Below are experts of layer 5 (counted from 0) of a mixture-of-experts language model. Rows are named gate (a neuron's input weights, with its number), up (a neuron's input weights, with its number), down (a neuron's output weights, with its number) and show model dimensions 0-191. Each number is 200 + 30 x the weight over its row's rms, rounded and kept within 0 to 999.
Before each expert's rows: a language model's description of what the expert responds to. This comes from a sample of Wikipedia text that the model never trained on.

# expert 15
Opening parentheses and numbers in climate tables, coordinates, scores and ranges, such as (0, (born, (19, $ and degree values.
gate0,176,132,242,186,199,229,239,167,210,166,178,188,152,185,171,160,239,158,229,215,197,254,230,167,183,207,183,148,205,182,189,172,242,223,195,180,200,221,143,214,197,221,202,209,170,199,202,158,245,204,196,217,259,158,219,189,194,187,142,202,210,246,226,215,214,209,220,184,260,271,243,189,191,269,237,226,243,231,138,196,177,206,219,212,193,206,250,177,232,149,215,205,161,195,197,192,220,175,156,181,199,221,147,179,157,175,231,201,242,230,129,192,169,173,227,224,237,167,234,174,187,205,183,227,153,252,194,189,167,204,157,242,227,186,206,195,214,192,215,157,229,154,221,214,208,205,188,201,250,284,137,222,195,184,197,151,196,199,226,206,234,234,170,171,189,225,225,220,179,196,203,228,229,189,217,171,208,205,158,193,179,182,149,214,204,213,215,156,231,219,224,248
up0,186,277,189,229,264,174,215,215,137,220,251,197,225,194,214,206,187,183,208,180,168,201,184,181,208,188,225,235,244,231,185,198,168,166,229,235,200,157,219,177,197,182,236,185,196,215,246,243,147,230,200,120,150,241,186,151,219,187,196,249,141,196,161,191,180,181,185,188,111,184,196,206,152,158,169,170,154,195,244,223,238,212,191,162,246,194,197,207,209,212,169,188,219,188,221,219,237,243,253,203,222,194,248,202,201,227,160,227,175,181,279,198,207,226,199,178,177,214,158,230,209,199,232,212,257,141,169,178,190,223,193,167,148,208,176,183,207,228,212,234,232,272,224,211,194,228,216,190,207,143,191,186,218,177,215,218,184,203,158,167,217,174,212,202,186,194,177,190,238,204,190,197,199,154,230,209,173,185,239,166,221,164,231,203,217,193,154,243,151,165,165,203
down0,221,132,168,238,220,177,203,237,218,189,242,199,212,161,209,228,188,209,196,190,231,247,193,189,235,229,177,209,196,156,176,203,205,208,250,240,187,269,206,186,173,206,218,212,283,208,227,201,185,205,179,192,196,227,157,213,223,225,194,175,203,191,190,146,206,217,224,178,202,191,134,216,246,232,221,211,180,146,228,196,179,226,220,141,188,218,252,160,148,147,220,212,179,230,172,165,188,222,207,155,213,205,210,234,180,129,193,195,182,247,215,246,222,178,148,199,187,173,170,202,172,229,191,201,194,230,206,172,209,180,144,176,157,171,190,223,203,194,179,130,157,197,204,176,235,202,200,205,141,228,212,178,200,260,230,155,179,182,195,234,210,192,173,181,225,204,213,166,259,193,192,199,147,180,160,210,212,250,183,298,207,184,185,225,216,177,288,211,225,201,208,161

# expert 20
Short middle or end pieces of rare words, chemical terms and foreign names, such as ic, am, ith, osaur, ologist.
gate0,206,210,318,194,198,211,187,203,247,181,279,205,173,237,172,212,188,192,167,227,197,191,195,206,186,187,160,186,168,247,241,221,162,232,257,143,198,172,205,176,219,185,228,226,174,173,209,180,180,202,237,186,233,219,195,195,197,168,141,176,199,220,229,168,209,214,203,194,153,183,171,226,183,265,201,203,143,248,158,241,218,219,209,206,246,256,166,180,232,161,198,224,211,200,189,160,286,165,243,192,206,215,185,199,214,202,214,188,176,222,189,198,204,205,225,195,185,243,202,216,195,223,176,186,217,187,182,212,180,158,140,220,125,237,210,193,226,187,191,181,211,192,224,236,154,143,160,194,249,215,129,173,154,188,187,222,153,200,233,205,176,167,185,190,164,241,203,201,180,238,249,218,197,214,224,206,198,151,154,204,195,180,178,265,169,194,164,197,194,248,205,183
up0,236,218,237,220,150,258,207,179,226,169,182,211,176,213,151,198,151,204,261,247,220,181,170,209,242,201,248,176,172,178,159,174,183,159,214,238,173,159,166,226,182,226,192,171,183,226,203,210,239,225,216,237,197,221,208,192,268,261,230,197,198,162,180,176,152,180,264,202,172,196,184,217,196,246,231,214,203,177,201,153,189,239,189,262,203,193,202,177,158,200,200,190,225,244,213,206,157,180,199,201,164,179,205,233,257,184,225,206,125,183,220,152,189,190,182,231,248,179,191,171,190,179,183,243,220,176,192,193,240,119,147,206,200,204,187,214,203,159,197,181,188,223,206,221,248,247,172,231,195,180,152,209,193,158,175,177,217,195,169,205,220,175,182,232,202,190,244,175,236,121,234,208,178,228,226,214,239,157,279,218,185,219,238,225,207,226,220,209,161,215,197,165
down0,146,227,236,211,153,185,193,172,183,175,175,180,143,214,234,191,193,209,193,181,165,149,138,145,206,172,167,193,171,208,239,171,210,214,212,155,179,196,194,191,180,209,181,195,228,195,222,188,207,153,176,226,189,246,150,197,206,223,192,181,173,189,193,207,132,170,148,170,173,210,212,215,203,184,207,189,165,160,172,199,209,132,175,173,183,193,210,154,285,233,191,226,183,170,189,166,259,188,178,172,159,214,240,198,220,140,222,201,221,235,170,176,212,222,217,178,244,203,222,222,224,229,137,217,180,181,169,142,197,199,243,210,179,178,193,182,204,214,204,187,192,259,130,230,242,215,228,209,228,226,157,176,206,180,202,167,198,212,207,179,209,250,225,270,192,226,217,158,217,253,132,196,235,220,224,174,152,250,255,193,207,227,167,179,200,187,132,205,216,197,167,231

# expert 4
Word-internal pieces of a vowel plus consonants right after a capital or short first piece, e.g. R-ugg-ed, H-amb-urg, sl-ump-s.
gate0,196,233,197,188,199,249,222,230,214,184,229,178,204,200,199,176,199,207,138,196,197,185,159,181,223,197,215,219,183,190,217,223,180,168,189,224,197,219,198,229,141,192,250,234,193,163,217,145,195,166,257,216,251,190,190,82,220,187,140,182,275,199,209,230,182,170,189,197,143,236,194,223,205,168,197,207,238,142,249,220,190,200,198,169,194,193,182,211,206,220,194,166,191,215,192,195,192,187,185,232,112,203,177,260,240,197,172,195,117,184,231,180,215,176,161,223,175,178,238,235,198,179,179,164,209,156,207,211,222,188,234,225,163,198,199,183,228,196,273,216,192,223,221,184,216,247,222,200,197,225,158,217,174,189,204,201,243,201,201,260,208,207,174,164,174,205,211,260,218,210,211,289,204,213,217,225,218,186,202,173,222,196,179,227,125,200,139,178,198,202,229,159
up0,195,239,214,179,237,216,194,197,177,247,234,236,162,245,205,202,253,222,181,162,216,215,171,220,223,212,171,161,172,196,160,172,212,217,181,239,199,222,199,217,237,153,220,182,189,230,189,211,190,212,177,163,212,258,183,195,197,210,194,239,235,214,220,222,230,209,179,146,214,200,217,267,187,277,150,249,204,164,238,178,237,176,192,182,214,204,194,234,244,137,194,190,217,216,214,224,176,187,254,175,205,207,186,227,193,175,188,175,208,108,209,226,177,197,182,143,176,160,197,284,233,268,161,163,207,188,261,225,231,218,209,198,169,231,180,226,211,143,279,242,231,227,201,195,170,234,231,158,270,172,182,222,197,184,217,196,250,199,172,180,195,201,169,180,177,248,197,236,193,190,166,229,190,189,253,209,202,204,208,195,220,183,187,203,202,163,206,214,168,180,251,163
down0,236,235,267,189,219,191,206,152,147,189,190,202,247,217,212,170,213,164,214,217,192,239,201,177,197,201,228,156,165,171,182,234,193,231,246,231,204,169,203,270,143,207,224,217,154,155,159,187,202,236,113,187,210,222,139,231,174,205,196,223,171,231,179,102,226,219,172,189,175,215,249,232,209,277,186,168,204,186,177,155,184,198,167,204,168,198,206,235,204,204,234,202,166,188,200,222,192,224,202,219,187,180,200,183,221,158,227,161,158,148,229,228,230,185,163,218,165,228,288,201,176,212,162,202,212,194,206,186,212,221,240,201,235,183,170,224,173,216,159,216,290,162,192,174,179,262,208,190,245,215,182,201,172,178,218,159,205,231,189,197,198,226,197,208,247,209,211,187,168,171,181,217,231,190,177,201,205,205,217,238,199,222,200,225,235,254,148,175,212,187,203,213

# expert 45
Month names in dates, mainly in tables and after in, such as December 1477, 8 March, June 13; also day and year numbers.
gate0,182,222,157,198,201,241,175,169,200,210,189,181,232,195,145,192,229,209,179,213,217,189,220,183,254,202,171,200,216,241,230,169,242,191,175,185,167,151,174,212,188,188,211,227,201,202,180,222,234,216,253,181,167,239,244,156,248,174,270,271,202,178,158,183,175,189,208,219,179,168,208,192,197,220,235,225,185,165,220,211,183,222,197,173,219,188,280,203,164,197,197,238,263,169,207,165,198,199,231,269,174,298,188,244,197,200,213,210,240,278,227,158,186,213,215,132,216,177,181,236,176,186,181,220,181,207,244,139,199,188,193,250,171,224,210,266,238,225,202,244,223,212,179,232,156,178,194,185,204,259,204,196,162,198,219,219,168,228,239,197,179,214,185,214,194,184,210,188,168,240,183,227,227,194,223,191,261,185,225,145,195,208,168,192,240,231,241,239,210,196,183,193
up0,243,211,213,222,163,199,234,223,214,186,189,176,167,168,216,243,185,236,193,201,159,187,201,152,156,158,247,178,205,208,191,229,215,240,219,203,222,177,210,192,229,227,201,177,183,171,224,196,206,210,204,218,194,176,156,258,205,208,188,162,216,172,199,162,216,211,128,200,195,259,190,177,130,169,175,225,246,187,84,129,222,169,192,284,193,198,192,195,189,196,171,203,197,163,261,223,215,156,219,201,203,214,229,201,209,230,231,168,188,159,210,220,190,131,224,198,140,249,201,195,200,183,201,209,212,155,162,191,216,224,211,157,203,229,202,173,193,224,196,211,186,186,186,170,237,250,233,215,211,181,180,197,226,202,135,237,147,179,246,236,208,187,175,203,221,195,223,245,243,205,247,228,210,178,213,168,168,153,173,196,157,208,225,253,179,204,167,234,204,192,237,260
down0,156,198,167,158,176,168,262,212,196,224,214,228,214,246,210,232,202,184,205,266,200,173,184,173,259,207,134,158,159,138,205,182,212,174,233,182,141,205,215,189,215,252,164,180,191,212,221,212,203,188,234,193,198,194,209,256,185,178,247,166,201,213,216,136,207,160,227,250,165,165,178,219,193,180,220,159,147,179,220,199,246,168,211,176,214,229,146,165,186,179,192,222,156,209,213,189,196,246,231,201,220,231,200,245,172,234,214,188,251,160,222,198,211,168,263,218,196,154,218,198,179,243,201,204,180,235,208,222,270,145,208,185,173,144,230,215,270,207,232,209,120,184,214,224,197,185,191,188,251,187,200,179,208,201,192,210,168,246,201,255,192,196,163,230,177,184,204,229,193,179,211,243,186,137,240,171,209,199,150,171,183,197,157,195,215,156,195,211,206,207,199,207

# expert 12
Middle words of organization names like National, Democratic, Historic, Heritage, Legislative, Protection, as in party, register, agency and court titles.
gate0,198,193,256,170,222,220,178,226,209,183,219,218,228,188,219,252,215,175,193,230,231,203,219,190,157,202,179,188,208,225,218,137,187,167,216,249,200,190,178,234,152,239,176,173,243,182,246,191,188,254,210,231,180,223,169,192,199,186,134,195,147,237,217,189,223,255,166,176,252,195,232,201,202,223,141,217,180,180,205,202,185,252,198,207,212,223,216,172,215,146,205,175,219,246,199,241,212,226,198,217,185,178,237,240,191,186,193,155,229,196,159,163,248,250,152,165,212,203,238,237,224,217,175,177,217,172,176,265,221,191,177,225,261,247,152,156,217,196,206,243,211,230,154,228,197,178,224,182,213,213,183,207,224,233,158,188,194,169,203,185,174,190,240,249,133,178,241,175,146,219,234,210,259,193,196,162,177,199,203,205,244,149,189,136,171,205,209,161,191,232,141,208
up0,177,223,149,193,179,147,223,191,184,207,173,151,199,185,208,119,212,201,204,145,190,205,248,218,217,167,191,221,178,211,141,208,173,219,234,189,213,254,185,174,232,243,195,226,197,203,239,238,245,173,217,182,190,194,158,206,202,188,197,232,249,239,181,169,171,196,229,208,172,223,160,205,234,213,187,181,188,211,243,191,168,158,229,206,193,204,223,226,198,191,208,197,195,187,191,244,176,211,243,163,247,198,118,200,228,178,202,203,176,187,232,208,161,203,161,212,214,268,168,172,199,220,239,247,233,210,235,166,164,221,245,190,178,216,205,269,134,222,192,198,151,242,168,257,160,180,210,199,194,214,183,267,239,222,223,228,206,187,204,243,202,181,187,174,220,217,211,210,199,200,169,190,164,251,193,204,202,220,253,213,249,235,264,231,190,226,236,247,167,140,269,230
down0,209,161,151,196,223,169,269,234,180,161,201,241,230,248,171,199,184,178,216,255,227,177,235,257,180,179,141,211,203,208,195,121,224,164,184,184,176,194,182,193,206,162,173,187,200,205,250,219,203,213,162,189,148,191,211,208,201,183,208,195,180,222,241,239,249,199,196,192,239,188,150,251,192,190,210,226,193,189,262,147,215,259,213,239,274,170,225,216,179,172,196,209,171,186,199,229,127,222,165,213,222,223,175,223,219,229,121,224,166,168,222,177,171,206,167,189,181,203,182,150,183,200,217,206,185,248,222,170,187,160,199,225,216,212,231,222,216,208,199,245,158,173,233,222,184,238,168,191,177,161,171,218,249,150,225,180,223,207,196,195,244,245,204,173,215,201,173,239,208,180,191,230,138,216,263,172,244,166,213,188,229,165,192,194,164,158,189,212,152,199,186,212

# expert 42
Key nouns inside proper names of events, leagues and bodies, such as World Cup, World War, University, League, British, European.
gate0,221,181,217,233,201,155,143,142,225,194,238,103,241,240,237,151,158,151,142,215,173,223,208,191,178,153,187,236,228,193,182,189,199,202,228,160,208,201,256,222,202,214,171,194,186,193,219,199,233,222,247,171,191,184,181,188,256,178,192,176,215,233,179,164,228,261,230,184,164,213,170,170,256,162,148,198,249,181,211,224,230,171,257,209,198,169,202,191,204,201,164,212,240,180,175,201,184,188,207,242,242,225,177,156,213,207,192,169,245,151,178,207,201,192,190,222,226,186,165,234,194,175,150,216,203,208,267,242,198,172,190,198,239,146,220,179,170,190,204,223,208,170,241,215,234,197,175,142,229,252,229,220,236,204,205,255,190,218,191,196,151,142,220,204,165,218,230,204,199,208,199,197,164,199,197,204,208,203,224,164,192,163,193,232,237,261,242,173,209,243,205,158
up0,205,206,153,219,201,173,242,154,209,212,208,143,159,170,173,166,200,182,166,196,154,218,206,173,142,244,220,246,212,215,138,199,171,157,155,130,216,200,252,201,186,269,225,206,193,190,219,106,198,187,219,199,171,186,246,165,219,127,154,162,244,199,232,215,192,187,226,254,169,224,188,178,169,186,208,175,196,221,167,220,213,198,201,244,218,199,178,171,163,203,216,191,201,166,175,168,212,173,215,242,219,276,213,187,238,252,222,194,160,237,189,213,259,177,226,195,259,195,219,252,222,204,187,183,235,185,219,220,262,185,219,179,195,192,180,168,154,230,194,195,122,189,235,204,235,234,200,180,247,254,227,227,191,198,201,179,195,205,197,212,159,181,172,176,196,207,239,188,187,254,211,181,227,227,216,184,189,202,233,180,196,208,218,235,220,178,207,184,207,234,240,170
down0,225,189,138,171,187,186,199,215,250,205,250,144,167,179,243,249,188,144,189,208,216,227,206,216,205,180,198,237,214,199,207,183,199,157,227,165,203,220,217,193,175,232,251,223,186,170,207,177,149,226,208,173,190,200,176,201,181,258,149,252,208,183,137,206,155,170,192,188,159,138,248,144,243,168,192,197,187,215,211,211,158,222,202,183,213,191,162,146,233,184,262,219,257,196,249,197,189,165,270,198,153,146,211,203,234,122,217,187,190,224,172,145,192,206,207,213,199,188,205,163,193,221,180,134,195,218,140,209,245,186,207,216,245,235,163,170,180,196,157,208,170,190,210,206,175,192,214,213,250,221,216,208,176,215,150,210,221,186,191,219,170,207,177,177,143,220,148,185,151,179,235,190,191,260,215,217,206,186,246,162,186,239,211,188,210,187,190,162,204,204,233,202

# expert 41
Small integers and two-digit numbers, mostly in table cells or counts and dates, e.g. 20, 5, 26, 43 people.
gate0,218,197,203,179,178,225,211,138,146,135,242,192,217,216,191,220,225,185,227,172,205,186,202,219,265,236,164,213,144,208,198,213,227,217,280,213,232,216,213,213,151,171,246,231,184,209,189,165,190,144,177,230,154,195,184,169,200,227,172,209,204,194,190,217,137,162,167,217,201,198,210,187,137,186,213,181,231,250,236,176,223,242,237,193,201,222,209,205,197,171,189,179,170,213,228,183,222,225,177,200,199,267,214,201,135,218,194,169,182,142,224,190,207,161,235,251,168,189,153,278,225,227,219,202,202,148,191,169,198,142,177,239,188,175,198,225,147,229,222,193,229,185,225,216,263,174,199,188,226,216,236,180,209,187,216,206,213,194,179,160,215,228,167,238,225,199,161,170,201,224,174,210,199,126,227,230,146,149,175,244,160,202,149,174,196,183,198,162,238,213,207,211
up0,190,141,206,247,217,209,278,170,159,256,236,144,218,160,269,169,280,182,168,213,213,180,216,193,240,237,222,198,169,230,175,179,146,189,231,269,171,188,195,189,145,220,206,216,172,216,162,201,180,212,195,223,169,169,179,188,172,204,218,212,235,221,207,197,189,167,220,158,177,183,209,175,208,176,215,180,225,225,221,206,204,185,247,213,188,226,190,204,200,222,208,183,186,274,154,195,187,248,179,202,188,202,209,216,187,234,204,185,192,194,231,237,254,192,261,161,230,213,225,248,230,170,271,229,264,253,206,197,162,209,199,162,182,229,236,217,203,180,199,211,169,259,235,198,175,207,192,197,264,219,180,159,120,181,179,210,228,190,176,182,174,237,202,248,179,209,201,172,231,200,167,192,175,212,219,204,157,208,226,235,210,179,144,142,175,206,200,218,180,182,171,217
down0,198,184,136,169,243,185,184,167,203,156,201,217,213,188,184,241,214,177,220,184,243,232,238,186,157,176,186,233,199,181,159,191,243,225,243,246,201,183,174,181,159,205,210,216,128,211,255,207,142,180,151,187,170,211,205,194,155,164,155,230,210,206,191,234,143,228,218,240,133,245,165,184,192,142,203,190,191,192,163,148,166,210,209,181,242,227,234,224,222,184,175,208,235,185,177,173,214,203,147,212,231,199,170,196,188,179,185,187,185,172,215,205,170,211,129,160,220,211,200,195,105,129,208,198,251,183,183,261,182,234,173,142,184,159,176,208,245,199,188,202,192,154,237,206,206,209,207,214,219,208,178,212,192,183,175,198,216,237,236,213,188,127,238,178,220,199,213,199,225,209,188,136,161,195,210,184,219,152,201,253,200,195,195,160,213,231,205,179,212,191,165,153

# expert 59
Inner pieces of Latinate words before suffixes like -ation, -ion, e.g. imp-rom-ptu, Or-ig-ins, v-ect-ors.
gate0,196,204,210,204,208,262,260,207,160,229,199,224,203,190,249,168,201,266,176,161,204,189,198,185,198,205,240,208,187,178,197,222,157,304,189,151,139,252,165,210,250,239,202,193,225,183,195,243,187,218,186,181,188,196,150,185,196,229,215,226,170,190,239,208,219,243,169,196,197,149,188,203,214,190,235,231,224,191,196,165,180,222,199,209,249,140,228,177,238,225,194,252,216,182,185,141,159,202,164,246,181,199,188,260,213,228,212,229,228,204,176,212,165,208,165,171,116,248,189,203,189,181,246,181,156,174,224,185,179,265,231,163,210,211,174,153,171,183,179,210,224,163,248,217,167,185,209,163,182,277,223,189,190,188,179,202,252,169,193,162,224,195,211,190,219,216,198,199,167,204,227,184,185,202,203,218,187,176,124,173,194,212,193,276,218,216,181,208,207,213,195,222
up0,181,228,204,175,203,179,157,170,176,176,169,223,152,187,181,179,228,166,205,218,241,174,197,191,218,199,215,183,208,246,199,208,214,99,227,262,204,147,267,194,167,180,150,230,204,189,211,183,173,207,230,226,218,185,177,222,251,203,251,197,207,278,182,167,189,155,240,229,207,220,172,206,190,205,184,227,196,219,183,225,183,197,203,177,225,209,235,172,240,192,244,176,217,261,179,270,293,225,221,170,225,219,239,176,192,183,216,179,176,246,161,206,255,135,193,175,238,150,213,215,227,261,172,230,229,217,181,203,208,196,183,192,212,210,206,220,222,202,187,198,246,128,228,152,204,220,210,154,179,173,169,204,230,220,243,207,221,202,181,207,177,176,242,211,138,178,196,233,235,231,182,148,186,194,182,176,232,180,190,247,179,167,200,172,221,234,233,184,193,211,217,192
down0,199,217,233,138,169,188,207,199,168,202,204,227,194,160,220,261,233,203,215,194,220,226,182,172,236,223,178,200,143,216,182,210,178,198,210,188,162,195,215,168,213,120,169,215,205,161,178,170,210,180,129,197,263,253,261,233,157,213,188,260,168,223,193,188,155,231,140,230,148,189,176,196,198,213,167,208,164,158,257,188,228,149,203,261,182,178,221,179,194,212,205,220,222,177,174,187,204,186,187,206,214,223,192,215,208,220,230,225,193,187,195,216,202,223,199,189,188,200,225,190,255,213,155,199,229,211,181,156,241,180,206,231,278,202,171,235,212,239,195,210,232,191,208,181,212,167,178,206,187,164,206,174,212,209,215,230,134,251,137,167,201,204,199,217,166,158,194,198,211,184,120,223,152,230,212,137,179,234,240,192,257,193,186,190,205,155,176,204,161,266,177,176

# expert 16
Number continuations and units after a numeral: decimals, percents, km, metres, million, innings fractions like 6 2/3, match scores like 2–1.
gate0,221,225,174,207,182,240,166,247,203,207,154,171,246,170,183,155,218,190,171,225,221,188,192,212,209,240,219,175,183,152,221,211,200,155,160,181,227,178,218,210,233,177,215,159,227,215,204,168,240,265,192,235,153,187,163,248,242,226,224,227,182,225,220,159,203,195,184,214,162,159,232,212,201,197,186,223,226,169,178,156,209,185,214,203,195,187,199,190,210,160,214,254,251,149,244,146,259,202,163,239,170,181,188,210,170,119,173,212,212,200,204,206,197,195,189,194,152,209,190,198,229,209,206,232,235,161,262,162,230,245,209,224,186,194,156,223,216,220,208,205,203,261,195,262,223,139,166,206,250,206,262,221,187,177,255,194,196,167,217,224,173,175,165,237,180,204,258,188,189,185,200,203,219,201,147,243,180,169,279,206,163,205,228,207,188,206,221,197,207,185,144,260
up0,217,239,177,230,195,207,174,252,163,232,178,156,245,175,174,159,222,215,201,203,173,179,197,152,206,260,227,205,152,155,220,238,194,189,171,179,194,216,186,225,248,184,203,134,225,162,189,220,204,238,191,220,214,235,206,225,269,215,217,268,198,216,201,159,247,191,198,190,158,136,215,183,159,189,215,259,199,158,204,178,215,196,231,219,180,186,221,173,197,212,180,217,200,194,205,184,239,186,147,241,160,183,162,214,216,180,154,191,238,170,195,267,216,175,238,185,148,239,191,177,235,233,152,243,292,228,219,190,239,243,192,207,165,191,150,256,190,231,188,197,181,202,242,243,210,160,213,233,238,157,236,201,179,170,197,197,198,193,169,221,186,199,153,211,213,216,255,219,219,251,234,180,198,146,133,220,180,163,193,199,203,205,228,208,205,232,220,213,204,181,210,198
down0,158,160,193,213,212,230,192,155,183,192,142,179,233,172,186,163,182,200,200,136,195,204,230,211,223,190,225,225,216,196,202,188,179,253,257,214,209,178,258,190,202,192,201,128,200,197,201,256,214,234,192,210,189,155,177,224,227,207,173,165,189,220,199,201,155,215,211,115,248,178,261,216,235,232,176,220,217,220,213,228,220,261,166,229,139,229,159,222,170,197,182,256,171,188,221,209,204,183,173,217,176,216,194,191,168,187,156,226,187,179,196,158,199,192,188,165,168,217,164,213,206,172,266,147,240,210,243,182,173,201,196,238,172,173,180,186,165,195,201,230,192,185,247,227,224,189,184,202,228,209,277,233,241,262,208,195,199,166,191,203,175,210,263,208,217,230,227,246,201,224,193,231,227,152,213,255,177,217,218,192,137,244,184,199,165,162,138,171,207,199,231,165